{"n_layer": 12, "balance_loss": 0.00619, "norm_place": "pre", "init": "uniform", "init_std_up": 0.0274, "seq_len": 512}
Below are experts of layer 3 (counted from 0) of a mixture-of-experts language model. Rows are named router (the router's row for the expert), gate (a neuron's input weights, with its number), up (a neuron's input weights, with its number), down (a neuron's output weights, with its number) and show model dimensions 0-191. Each number is 50 + 10 x the weight over its row's rms, rounded and kept within 0 to 99.
After each expert's rows: a language model's description of what the expert responds to; "comes before" lists some tokens at least twice as common just after its tokens as in all text. This comes from a sample of Wikipedia text that the model never trained on. Tokens count by the router's weight.

# expert 37
router:41 59 51 34 52 27 62 54 63 58 39 56 66 40 45 59 50 38 31 56 42 44 66 39 63 52 44 62 48 64 37 40 52 69 48 54 67 51 71 46 38 49 68 54 57 50 62 41 42 33 36 35 47 49 40 50 40 49 44 55 53 57 56 39 38 54 52 38 39 58 60 52 51 38 57 45 57 38 65 38 51 64 41 30 46 54 42 53 36 52 56 62 35 40 76 43 58 63 58 56 63 44 39 60 61 48 59 39 39 45 47 66 59 44 55 39 64 61 54 36 50 44 38 47 45 56 48 54 63 60 50 46 60 59 45 37 41 51 61 49 67 36 44 54 56 35 62 47 41 57 62 71 49 60 55 40 62 34 39 48 51 57 58 29 58 37 55 60 54 52 49 53 65 60 41 49 47 68 66 52 51 45 65 35 50 55 62 48 54 51 43 37
gate0:34 52 60 44 42 54 47 53 45 55 46 51 39 50 42 70 44 57 73 49 43 59 47 53 65 43 68 39 48 67 59 42 67 47 51 43 63 43 48 44 50 54 50 64 51 49 41 38 46 49 58 74 54 54 33 33 38 58 52 66 44 39 46 53 57 43 36 58 44 56 51 47 52 62 57 51 52 46 40 52 49 51 51 36 37 65 48 58 64 44 52 47 60 37 36 60 52 39 46 43 55 71 49 60 70 64 43 44 53 72 50 44 69 60 31 44 54 52 55 52 52 49 59 60 58 57 51 46 68 57 44 38 62 48 36 58 70 58 59 49 33 38 58 41 50 32 67 47 21 43 38 53 47 58 26 56 51 27 61 60 45 48 62 66 61 52 64 64 51 47 40 50 58 57 37 55 31 55 50 56 59 42 40 53 57 43 43 58 52 63 57 41
up0:49 59 62 66 42 65 36 56 46 51 53 63 59 39 44 50 37 48 72 63 43 64 40 51 54 51 51 43 46 53 45 33 73 38 48 66 47 41 56 39 42 47 43 40 44 46 40 48 37 62 51 52 39 39 38 45 54 66 56 60 50 43 39 65 63 60 55 34 42 46 46 63 42 52 60 45 53 68 54 44 40 43 58 67 57 56 49 42 45 56 32 46 64 48 65 43 71 44 63 54 56 52 68 43 53 40 48 58 62 67 47 51 46 47 38 42 40 35 45 31 54 57 54 51 61 53 58 57 47 41 59 60 58 45 53 45 42 62 55 38 49 26 54 58 48 39 40 59 38 47 39 32 44 31 45 66 36 60 63 48 66 48 63 67 25 47 52 45 59 51 57 33 56 41 41 48 39 45 61 47 56 42 45 59 49 49 41 59 22 48 58 35
down0:33 53 65 41 34 46 35 61 52 46 65 49 43 60 55 53 46 50 34 41 62 50 45 34 58 63 44 47 46 63 44 54 55 44 46 44 69 39 44 49 44 38 55 52 57 57 34 45 49 50 54 42 36 48 46 63 42 38 57 55 56 36 47 48 67 31 73 62 52 54 54 57 70 50 65 53 54 42 46 46 50 56 52 58 59 46 56 44 50 62 62 55 64 50 37 41 47 45 42 51 48 60 55 45 53 35 54 63 54 54 55 51 55 43 37 37 66 52 34 55 47 44 43 61 43 74 59 54 31 45 53 59 40 40 56 52 45 34 56 48 64 74 43 49 46 63 43 56 52 44 71 58 31 45 73 56 29 45 42 47 40 44 51 40 58 54 54 51 59 42 72 54 53 41 67 67 52 47 60 28 64 59 31 48 53 65 27 37 46 63 41 49
Leading digit of years, dates and counts, especially 2 in 20xx and day numbers, plus spelled numbers like three, six, ten.
comes before: "0", " |", "5", "–", "6", "."

# expert 59
router:41 51 55 34 51 44 59 59 56 68 39 67 59 39 45 69 55 41 29 60 37 45 62 37 51 50 49 63 47 61 38 41 68 62 42 54 63 43 67 35 30 51 70 52 53 56 70 43 46 38 43 47 44 57 42 51 37 38 39 50 53 59 55 42 37 59 55 32 43 52 64 58 62 47 60 44 58 34 55 49 59 69 44 40 42 46 49 62 42 58 54 53 35 52 69 49 61 60 52 57 67 44 46 73 60 47 49 43 25 46 49 58 60 37 49 42 53 66 59 34 59 38 39 38 39 52 51 53 52 61 52 45 59 62 44 40 45 52 64 50 68 33 42 47 56 37 65 46 45 60 58 56 55 56 56 35 66 37 41 49 52 54 63 43 48 41 63 63 65 53 55 59 47 67 43 50 55 57 56 54 51 42 55 44 44 60 68 45 51 57 44 34
gate0:64 46 60 57 56 74 48 68 47 43 45 50 48 44 58 64 56 47 67 41 41 55 46 35 45 41 62 59 46 71 44 38 40 46 68 63 59 27 48 56 67 56 58 47 53 53 67 34 53 57 68 57 43 50 52 48 28 42 45 41 49 52 58 54 74 55 52 52 41 50 33 67 59 58 57 57 44 54 44 47 61 59 52 38 45 50 51 48 62 35 50 37 43 61 45 60 50 57 46 44 45 42 59 63 66 73 43 41 70 48 50 54 69 34 56 50 51 50 54 69 48 56 65 53 37 44 40 52 39 66 31 51 46 35 43 51 46 59 55 51 33 36 52 60 44 51 45 65 44 48 40 41 52 60 49 44 48 44 46 42 47 57 61 41 58 43 48 49 40 53 48 51 61 50 29 38 59 55 56 84 54 55 43 51 51 68 50 53 54 55 50 24
up0:42 51 51 51 55 65 58 75 58 57 43 34 53 36 49 59 59 54 54 40 45 43 40 48 41 25 50 56 37 55 45 42 65 20 62 35 60 28 45 45 56 37 52 54 45 56 71 37 55 53 40 71 40 58 42 65 51 50 54 57 55 39 59 51 50 55 50 39 48 38 44 64 62 46 48 54 54 45 60 69 66 54 55 50 45 48 41 51 33 56 27 58 63 55 57 50 56 57 43 39 36 42 56 49 63 56 37 46 60 58 50 46 51 63 46 60 57 38 48 55 59 35 50 47 64 37 57 57 35 59 55 65 38 64 60 49 31 49 48 33 33 41 60 56 55 42 40 62 54 47 49 28 48 57 53 40 56 66 71 43 65 63 54 53 58 41 49 57 46 55 56 54 62 45 60 48 52 56 52 48 74 51 45 71 59 55 68 49 43 61 57 50
down0:38 56 51 64 55 33 49 56 46 40 62 45 51 25 55 60 68 63 44 54 66 52 36 46 48 53 35 58 47 46 61 58 49 48 38 65 38 45 42 60 50 65 46 59 53 54 48 39 32 57 51 46 54 45 59 57 44 56 45 67 44 62 58 56 53 45 51 40 58 65 59 45 54 56 61 54 48 56 48 35 68 59 49 69 50 47 63 50 67 32 47 67 62 49 43 35 55 64 39 33 40 49 51 56 25 46 40 60 47 37 45 38 53 38 47 69 60 48 56 61 58 50 44 55 56 39 36 38 48 51 64 71 37 43 61 53 37 27 51 41 53 67 41 50 50 58 61 71 69 63 64 57 58 37 43 67 53 60 39 44 45 49 49 47 49 60 41 69 46 60 51 54 71 53 41 48 39 59 70 47 57 51 40 37 40 61 45 52 49 53 37 47
The first digit of a number after a space, bracket or dash, such as 1 in 130 kg, 2 in 2009, list numbers.
comes before: "9", "0", "8", " |", "5", "7"

# expert 39
router:39 52 49 39 50 37 61 54 64 53 43 54 59 34 48 71 56 40 28 58 39 47 57 41 61 44 43 57 52 64 39 41 57 58 42 45 56 53 60 37 30 45 69 61 69 64 58 47 42 30 29 41 44 46 46 41 44 46 39 61 66 65 49 40 36 54 45 50 43 58 60 58 59 55 48 49 55 40 59 43 64 55 47 40 42 47 46 48 39 52 51 65 39 47 65 45 59 64 57 62 74 39 44 62 66 48 53 41 25 37 39 49 56 40 63 50 63 63 48 45 54 31 44 55 36 58 53 54 60 68 60 48 68 69 40 37 48 51 59 42 56 33 34 54 54 30 50 42 40 56 50 52 54 62 54 33 61 30 34 51 63 60 58 40 62 46 62 57 54 60 46 56 57 66 41 42 57 53 54 53 45 42 53 44 50 54 63 55 51 57 47 42
gate1:48 92 50 51 55 42 45 65 46 57 63 52 53 66 46 65 45 45 49 58 47 62 44 33 42 51 56 53 58 64 62 42 65 56 37 50 52 47 62 49 48 54 50 52 38 49 47 75 49 37 59 43 43 38 51 46 54 63 58 44 67 55 49 51 43 53 42 41 38 37 57 54 47 33 42 45 42 38 50 55 54 52 65 43 50 28 26 51 33 47 60 49 41 43 73 60 70 55 34 51 56 36 62 60 47 56 61 26 48 57 63 53 63 31 53 31 50 36 48 50 58 39 59 45 33 49 28 62 58 45 61 51 47 53 53 45 44 63 62 48 63 59 60 54 45 42 45 46 41 53 44 53 46 55 62 35 39 47 64 35 56 59 41 43 62 46 58 35 47 45 43 44 36 53 46 46 53 59 44 48 65 45 48 23 51 54 51 37 53 52 50 42
up1:71 47 60 53 50 43 67 49 65 51 69 41 50 59 54 50 47 73 49 40 40 65 49 56 72 62 51 54 40 54 51 63 46 55 47 46 47 47 53 52 45 59 25 44 41 39 52 38 65 45 43 51 34 53 59 63 62 58 46 55 43 55 58 34 46 45 53 55 52 44 37 59 61 64 47 54 53 49 43 51 42 34 39 50 44 42 44 52 57 40 36 49 41 59 74 54 58 46 37 46 53 61 50 48 50 47 38 51 72 66 25 28 38 50 41 52 55 36 51 56 28 51 66 32 37 36 54 52 42 55 39 53 50 44 40 68 41 48 50 53 35 51 44 46 48 44 45 53 46 53 63 42 60 50 40 45 50 55 41 62 41 44 43 53 50 48 36 50 50 51 59 70 45 42 34 66 68 58 55 18 41 56 36 46 50 47 33 63 57 36 41 31
down1:50 65 37 54 39 45 42 46 58 46 60 55 52 76 67 41 41 47 48 54 66 65 62 51 27 52 43 44 57 60 54 54 39 52 57 42 44 49 47 62 53 47 71 62 34 45 56 63 54 45 56 44 39 50 61 43 59 55 59 52 60 50 46 44 54 56 57 48 54 51 59 43 48 64 55 67 37 44 47 84 51 55 60 60 57 38 54 64 65 28 58 47 48 45 49 60 45 58 42 56 50 54 43 56 53 43 56 48 53 36 33 37 72 50 55 48 39 43 40 51 57 50 63 49 58 60 39 45 59 38 64 65 44 34 52 66 61 59 47 45 52 70 55 64 43 53 43 52 45 30 30 27 39 59 47 41 55 48 50 52 65 48 57 37 69 60 40 39 40 60 47 43 53 55 43 50 41 51 41 45 49 40 26 57 57 59 35 54 41 25 61 53
Pipe separators opening table rows, list dashes, leading digits in tables and dates, LaTeX braces, plus signs, and non-Latin scripts after parentheses.
comes before: " ", "9", " Total", " \"", " /", " S"

# expert 29
router:42 62 51 43 46 47 63 57 44 59 36 64 68 30 45 59 50 48 47 54 29 51 59 46 46 45 58 50 42 66 41 35 45 64 50 46 52 52 51 52 50 60 62 51 66 59 56 58 44 46 42 54 54 59 31 44 48 47 44 53 60 55 52 46 42 53 45 48 34 55 74 44 49 45 46 47 53 39 56 40 53 67 45 42 32 49 55 51 26 54 59 55 38 49 57 43 50 61 61 63 55 32 40 65 64 52 49 49 37 30 45 50 67 43 65 50 54 57 52 52 49 38 32 48 50 51 54 50 69 60 51 40 55 57 36 30 41 51 76 56 74 41 35 42 61 34 61 43 36 63 75 54 56 66 61 36 60 36 47 53 55 51 68 49 49 38 57 55 76 63 53 55 57 72 43 47 55 59 56 42 46 41 52 39 41 62 57 53 43 46 48 41
gate1:40 64 61 55 59 47 56 19 49 54 48 33 48 34 63 58 51 62 55 51 41 46 63 54 28 67 65 50 40 58 58 41 34 59 50 64 40 47 41 47 42 54 55 35 63 57 64 56 27 44 33 49 58 45 33 51 61 53 51 40 64 42 54 65 41 58 67 59 59 41 66 72 53 44 42 50 40 48 55 49 74 55 62 41 38 45 45 33 43 47 64 26 34 50 52 59 60 54 47 53 55 43 62 51 52 61 49 46 52 45 47 51 51 46 40 42 57 45 55 67 42 29 52 65 41 51 49 45 44 52 71 54 50 76 42 51 35 44 72 55 40 45 73 63 56 63 56 45 55 45 59 57 56 65 53 44 31 58 55 42 56 59 54 60 51 46 44 47 62 43 37 60 45 51 52 62 51 66 62 43 41 56 44 57 52 54 47 50 47 58 44 47
up1:55 75 68 51 54 36 64 48 48 42 58 49 56 51 44 56 41 78 40 59 36 67 49 55 46 64 52 46 36 51 54 71 58 42 62 45 36 62 61 60 48 54 35 63 39 55 42 59 47 60 61 38 39 59 63 44 46 31 37 51 46 59 63 36 47 46 44 39 47 53 55 41 56 58 47 53 70 45 45 64 37 50 52 66 40 48 53 52 46 60 51 51 48 51 57 43 38 44 25 40 69 46 53 35 43 45 31 74 51 40 54 42 58 48 55 47 35 32 39 63 32 68 62 51 65 38 35 51 44 53 43 48 38 47 57 63 36 37 39 49 54 49 50 49 51 41 38 74 46 48 60 60 59 50 42 47 61 38 54 47 38 38 39 56 46 46 63 61 50 58 72 48 45 50 48 58 57 64 49 39 39 61 64 44 46 37 53 57 47 53 49 49
down1:50 60 52 47 45 37 57 48 59 58 36 36 47 68 61 54 38 52 37 50 48 29 41 54 59 50 58 52 41 47 60 60 53 64 46 50 33 51 63 57 41 56 61 32 39 47 63 45 43 62 44 53 51 67 48 63 56 40 52 63 54 58 42 72 47 35 39 41 72 59 58 35 45 60 47 52 35 28 35 56 51 43 43 58 36 57 57 51 53 50 52 66 59 48 66 68 56 45 55 65 50 66 41 44 62 58 49 50 64 50 49 46 63 68 41 45 59 55 44 45 43 44 58 61 44 61 59 43 59 33 47 54 36 61 71 44 79 50 51 44 51 60 70 62 49 54 43 50 62 39 38 59 52 61 25 57 53 52 48 56 48 52 62 32 41 49 31 55 54 37 49 51 60 25 47 57 40 46 39 44 42 47 56 57 50 70 38 37 54 50 50 50
Concrete nouns like school, album, station, club, and stems after h such as ook, ound; also byte symbols in coordinate strings.
comes before: "s", "ing", " of", ":", " in", "ed"

# expert 15
router:36 47 46 38 49 32 58 55 58 58 44 58 73 27 45 60 53 40 35 60 41 40 67 28 56 48 51 52 48 62 32 38 51 77 39 50 60 52 54 50 41 46 66 49 63 68 59 45 41 34 33 44 42 51 37 53 36 46 36 60 57 60 53 39 46 62 51 43 44 55 52 47 49 43 49 39 66 35 50 29 65 53 51 44 35 49 35 47 24 50 49 52 39 57 57 43 56 71 47 66 61 34 40 67 68 45 52 45 35 44 37 62 68 46 52 46 54 69 48 43 59 39 44 46 35 54 52 49 51 64 54 46 62 55 39 45 38 52 49 53 72 40 43 54 58 38 53 42 45 56 58 69 57 59 47 41 57 32 39 55 54 51 58 43 57 36 55 52 57 56 52 54 50 60 40 44 56 46 55 55 44 48 64 50 51 54 65 40 49 58 46 35
gate0:48 48 54 48 49 53 70 44 52 55 35 57 50 40 66 55 65 48 67 53 38 51 46 47 60 55 51 57 55 56 57 49 46 51 58 46 51 52 33 44 52 54 50 64 44 61 46 56 46 62 62 56 56 52 37 51 39 32 44 76 55 46 59 61 32 37 54 68 40 69 45 56 47 37 50 39 45 42 31 51 71 61 59 43 42 66 57 66 53 63 36 48 55 49 38 54 49 58 49 48 41 53 47 53 56 43 66 48 56 63 54 64 58 30 37 40 50 53 67 55 54 57 74 49 39 41 55 30 42 54 52 16 59 34 57 63 58 59 57 51 38 44 42 40 46 52 51 63 40 60 41 52 46 63 45 48 67 37 48 57 54 73 56 57 52 39 43 67 43 49 49 43 61 56 23 51 45 48 31 58 55 58 32 70 43 52 42 47 50 52 49 46
up0:59 58 49 48 52 49 68 59 43 49 59 39 25 51 43 48 41 42 69 53 36 58 55 56 42 50 51 40 48 43 34 33 57 45 54 44 54 29 44 34 38 57 58 48 45 35 64 41 48 44 62 58 36 38 54 53 73 81 53 47 36 38 55 47 68 66 63 55 67 39 48 69 62 66 51 47 47 51 60 55 55 50 54 53 46 38 49 59 54 56 27 50 45 54 50 49 50 47 61 62 46 57 58 45 48 54 49 39 38 49 36 64 49 46 42 41 37 57 44 40 28 42 48 57 56 58 57 38 46 32 40 62 34 39 59 54 51 52 57 48 37 59 49 52 56 31 45 47 46 61 62 50 54 69 65 57 55 55 47 27 38 82 49 57 41 49 38 36 61 58 57 42 46 57 45 41 41 60 36 47 59 47 61 64 59 44 50 57 46 52 48 58
down0:47 40 51 55 57 61 51 36 58 26 53 67 64 49 60 50 39 47 37 35 57 29 46 37 53 36 47 58 48 66 60 48 32 54 40 55 70 55 49 38 60 38 30 53 55 45 61 39 42 45 43 50 41 29 28 47 52 54 36 47 60 43 59 46 58 38 48 46 52 48 68 67 39 50 69 49 46 39 39 52 62 31 44 61 33 47 55 53 51 60 51 42 53 58 41 45 46 62 35 48 52 33 44 63 46 36 47 59 40 57 32 52 54 48 45 45 47 46 45 52 54 51 46 42 52 51 72 57 43 42 58 50 42 46 67 43 46 42 31 50 51 40 50 50 66 63 49 66 47 39 53 26 36 55 48 50 38 52 62 41 47 47 47 39 68 56 47 55 52 59 67 55 46 39 43 67 66 38 45 48 60 68 33 58 52 52 37 35 28 45 52 41
Closing braces in math markup, month names, and word-final pieces completing compounds or names, such as brownst-one, Mead-ow, Upr-ising, Iw-ane.
comes before: " |", ",", " of", ":", " (", " in"

# expert 41
router:47 51 64 44 49 36 55 54 72 69 45 55 70 38 50 65 51 45 35 61 40 39 68 35 53 56 33 61 41 72 46 46 61 63 53 57 65 56 63 47 33 49 61 52 64 56 56 53 44 34 35 44 48 52 49 44 39 38 37 59 49 56 54 37 38 57 39 40 45 58 52 53 61 39 55 50 58 40 55 32 50 65 45 39 39 49 53 63 27 59 52 66 35 45 58 41 53 59 60 64 53 36 47 64 61 47 56 35 33 40 42 53 54 32 48 43 56 57 53 50 50 32 34 56 42 48 51 63 59 58 55 44 63 56 45 43 39 59 62 44 62 28 39 55 45 43 51 40 38 64 55 64 54 58 59 40 61 37 42 51 53 52 55 40 57 32 54 59 64 66 54 57 63 59 42 57 59 59 53 46 56 45 61 40 46 71 64 41 48 54 43 41
gate1:42 61 55 51 46 67 51 47 50 52 35 59 56 42 52 67 51 34 33 65 74 42 53 61 43 64 58 43 42 62 57 54 48 46 45 46 51 52 48 53 59 62 56 59 47 49 50 65 39 33 55 67 50 62 42 66 54 53 51 48 47 36 63 62 39 43 38 47 53 39 43 59 52 38 42 56 55 39 33 52 53 50 66 48 56 28 45 49 46 46 40 63 39 66 69 44 70 56 29 54 53 52 59 47 44 69 66 38 41 53 52 51 57 45 40 35 55 44 48 55 48 48 46 60 31 53 56 56 47 56 60 57 56 49 37 66 45 39 59 41 56 63 54 49 32 51 52 56 57 39 43 44 71 34 54 46 52 35 68 41 55 74 45 64 67 37 45 51 64 42 45 40 53 43 45 58 76 49 67 62 49 59 66 53 58 49 51 34 70 53 47 59
up1:64 45 55 35 62 49 46 62 61 51 63 49 56 60 49 48 49 55 53 52 47 53 49 46 54 72 34 55 53 40 29 40 45 70 50 43 37 54 48 38 67 23 47 42 36 60 43 47 51 46 54 42 35 36 46 46 50 39 49 50 60 58 36 43 49 61 40 50 38 37 53 53 68 58 51 53 82 48 43 66 47 54 38 61 39 50 47 61 41 45 39 41 62 39 52 60 36 48 61 42 41 28 46 52 44 42 54 53 75 43 42 37 55 54 48 48 43 42 37 61 53 58 46 48 74 23 28 54 49 38 60 50 41 21 47 56 57 51 46 60 45 59 43 37 49 42 46 50 31 57 54 52 54 65 51 47 60 49 59 52 39 48 30 51 65 64 43 50 52 54 51 61 43 44 33 52 53 57 48 27 45 52 37 44 58 53 41 60 55 51 47 46
down1:47 48 63 47 55 43 24 40 55 41 47 46 68 58 45 78 40 84 35 41 37 45 60 44 42 45 39 44 41 48 33 41 52 44 47 42 44 50 45 59 55 29 62 27 55 47 48 38 49 49 34 42 51 38 49 60 45 67 45 52 58 68 38 38 52 63 46 54 71 50 54 30 46 42 47 53 58 42 62 64 53 45 42 39 46 43 28 58 47 49 50 46 67 40 50 56 52 47 39 51 39 59 51 47 61 50 48 55 35 54 27 42 53 43 55 43 37 56 58 55 60 35 55 63 39 41 52 55 52 57 46 51 45 59 39 55 68 58 52 52 62 44 59 67 69 50 59 56 42 63 43 54 49 58 50 49 49 46 40 59 52 68 38 54 48 42 42 60 36 44 25 50 53 60 43 39 43 36 39 51 49 46 51 51 38 54 44 49 29 33 63 61
Clause-linking words like which, when, although, however, because, and that, plus digits inside years and table numbers.
comes before: "5", "6", "4", "7", "8", "3"

# expert 23
router:41 58 62 51 53 41 52 55 51 59 42 56 80 33 45 65 68 46 39 69 41 44 66 42 49 60 51 53 41 59 45 36 53 64 50 54 64 41 58 36 35 42 67 48 65 55 57 40 42 38 27 45 43 41 42 52 39 47 20 52 63 51 53 37 42 60 46 40 39 62 61 50 48 36 55 51 55 34 57 36 54 56 49 44 40 38 36 55 36 64 44 65 35 47 58 40 59 64 52 60 65 50 42 60 60 53 58 45 37 44 34 67 53 41 52 41 62 63 61 44 51 40 35 42 39 66 51 62 60 57 48 41 57 60 31 48 44 64 50 44 57 34 35 53 42 46 60 53 36 50 52 52 63 66 50 49 63 43 48 44 55 46 55 54 55 27 64 48 63 56 62 56 50 64 41 62 56 49 61 41 57 37 63 50 54 46 59 52 47 54 56 48
gate0:61 50 52 42 41 66 43 50 78 45 42 41 63 59 39 58 53 48 52 40 44 51 61 45 43 32 46 43 47 57 57 31 50 30 69 37 71 52 42 52 41 45 55 39 54 44 52 43 57 47 55 57 58 43 41 55 60 33 40 66 48 73 42 45 60 45 54 43 52 42 33 48 52 33 43 41 31 65 30 68 45 49 48 36 57 59 58 56 51 23 58 62 47 52 42 54 43 64 36 47 47 57 45 55 47 48 41 25 51 65 60 55 53 54 44 52 46 46 61 47 61 61 53 47 29 57 54 44 50 60 48 40 51 41 46 52 55 36 66 46 32 34 49 60 32 43 65 43 37 37 48 50 19 45 37 47 53 38 51 59 59 67 65 50 60 37 53 58 49 53 39 60 61 42 43 56 55 44 53 53 52 58 41 48 49 58 34 61 52 54 57 56
up0:55 45 72 49 50 59 45 73 52 42 39 52 62 51 44 53 32 48 56 34 59 66 63 46 54 59 52 39 45 63 50 59 57 44 63 32 65 45 55 40 45 44 49 56 44 52 64 53 46 63 51 58 46 43 50 49 69 66 53 60 48 33 41 48 65 42 71 46 35 41 38 39 55 50 46 42 49 53 48 69 75 58 53 33 45 30 52 48 52 50 41 45 62 59 58 32 48 52 60 58 35 50 48 50 59 40 76 48 47 64 40 51 43 54 41 50 54 51 52 41 31 44 45 71 46 63 50 44 40 34 56 68 43 54 51 63 53 57 54 43 54 52 62 47 42 28 52 37 49 51 54 39 64 51 57 46 50 52 71 63 57 56 55 73 34 40 57 46 71 46 64 53 53 56 32 40 52 36 51 44 59 54 35 44 72 53 55 48 44 42 45 59
down0:37 37 51 61 52 55 36 46 29 61 62 33 53 38 58 34 42 55 54 42 48 50 44 69 53 46 67 40 48 66 53 68 44 40 56 55 60 30 48 37 52 51 51 46 44 77 54 64 44 36 39 36 58 46 41 54 51 45 68 55 51 32 72 70 57 40 52 38 46 48 51 58 61 46 48 63 49 36 50 48 46 42 42 46 45 62 57 64 61 41 42 45 59 50 54 44 37 56 54 58 41 48 47 47 60 57 54 47 44 30 68 29 59 56 44 71 56 46 64 44 61 42 61 33 37 42 55 49 56 42 48 62 54 41 53 43 38 54 58 45 27 49 53 59 46 58 41 44 64 42 58 51 46 63 46 53 47 43 71 42 56 41 72 44 42 56 60 49 51 59 59 69 53 54 54 73 58 58 45 46 37 59 48 51 43 41 45 47 32 46 31 58
Final syllables of personal and place names, such as le in Danielle, te in Charlotte, a in Seneca, and common first names like Paul, Thomas.
comes before: ",", " (", "'", " and", " B", " K"

# expert 9
router:31 53 44 43 52 39 53 52 53 57 48 63 70 31 49 58 63 45 45 57 27 41 68 40 53 47 44 52 45 62 41 36 55 55 52 51 52 41 49 41 47 45 64 48 54 58 58 30 48 36 42 42 42 36 38 65 37 43 27 52 61 48 57 45 41 61 44 44 44 49 59 58 59 41 57 56 58 29 64 41 58 60 43 49 41 38 37 55 35 54 54 68 23 43 56 45 59 61 56 62 59 40 50 69 64 47 59 43 42 40 34 61 60 46 52 47 55 53 57 37 48 35 39 56 57 62 54 50 57 54 56 52 58 60 37 38 40 55 60 50 59 45 34 43 48 28 52 47 36 65 65 61 46 73 58 34 86 33 41 53 53 45 57 46 56 46 57 50 58 55 49 64 58 60 41 57 44 55 55 50 52 44 51 41 40 52 65 47 49 53 41 42
gate0:56 64 39 41 40 60 45 50 40 61 58 58 49 39 54 56 65 37 45 47 43 53 57 66 55 31 48 53 46 59 67 38 50 38 52 72 51 63 43 48 52 51 31 36 61 53 59 46 60 46 56 64 42 39 54 57 51 42 33 51 53 44 36 46 44 36 64 45 36 49 45 66 46 51 35 45 37 33 48 41 54 35 52 51 49 47 48 51 34 42 62 54 38 48 44 44 43 45 48 45 52 70 49 37 51 42 46 44 55 57 55 51 72 51 41 26 49 34 65 45 55 35 53 63 39 64 51 53 46 65 52 48 46 49 52 51 58 25 74 67 51 47 58 40 26 51 66 51 29 52 70 57 34 56 42 62 49 47 64 52 57 51 59 42 41 63 54 68 39 36 43 43 62 46 43 64 55 37 34 56 52 42 55 56 41 54 53 27 37 50 45 52
up0:60 55 43 57 45 62 49 70 53 50 48 43 36 44 60 57 55 56 59 63 46 67 36 55 67 63 50 51 39 41 60 37 43 51 46 49 68 46 51 33 60 43 63 53 51 49 61 56 47 57 56 57 42 54 31 53 51 78 59 65 29 35 54 33 57 45 59 50 65 37 55 46 44 45 49 47 42 72 47 50 62 48 61 53 51 36 58 60 44 49 28 48 52 62 59 39 57 50 60 63 49 58 44 44 52 66 56 43 58 56 46 39 55 61 52 55 41 48 39 42 58 39 44 65 63 51 55 33 42 38 55 74 42 44 55 61 42 63 50 46 42 33 45 43 54 37 41 60 64 49 43 40 55 57 56 49 44 45 48 38 48 67 52 51 28 24 46 31 49 39 48 58 56 66 29 46 41 44 48 60 66 52 43 39 51 50 59 76 49 35 56 55
down0:54 50 59 47 64 46 45 48 46 49 58 46 67 53 41 53 51 53 44 48 53 26 49 41 47 39 35 46 28 47 43 52 44 63 40 43 66 61 59 45 45 49 35 61 60 42 38 46 38 43 45 53 46 51 53 49 61 53 45 49 55 50 65 53 46 53 31 60 41 43 54 34 58 55 56 62 52 39 27 52 48 47 50 67 49 57 42 50 68 46 37 55 48 51 38 67 44 41 49 25 43 27 56 69 46 34 56 40 44 51 39 49 42 40 40 55 44 51 52 40 51 58 55 47 61 43 28 60 55 38 48 45 43 35 52 45 45 47 51 41 37 50 21 74 49 58 52 71 34 52 66 54 42 41 67 49 30 39 46 38 35 40 32 51 60 30 43 35 61 72 48 58 75 48 50 60 50 59 56 49 54 48 44 47 39 43 45 46 58 42 51 56
Word-final suffixes, chiefly plurals and taxon or name endings such as -ers, -us, -ies, -idae, -ys, and nouns like players, members.
comes before: ",", ".", " and", " of", " (", " in"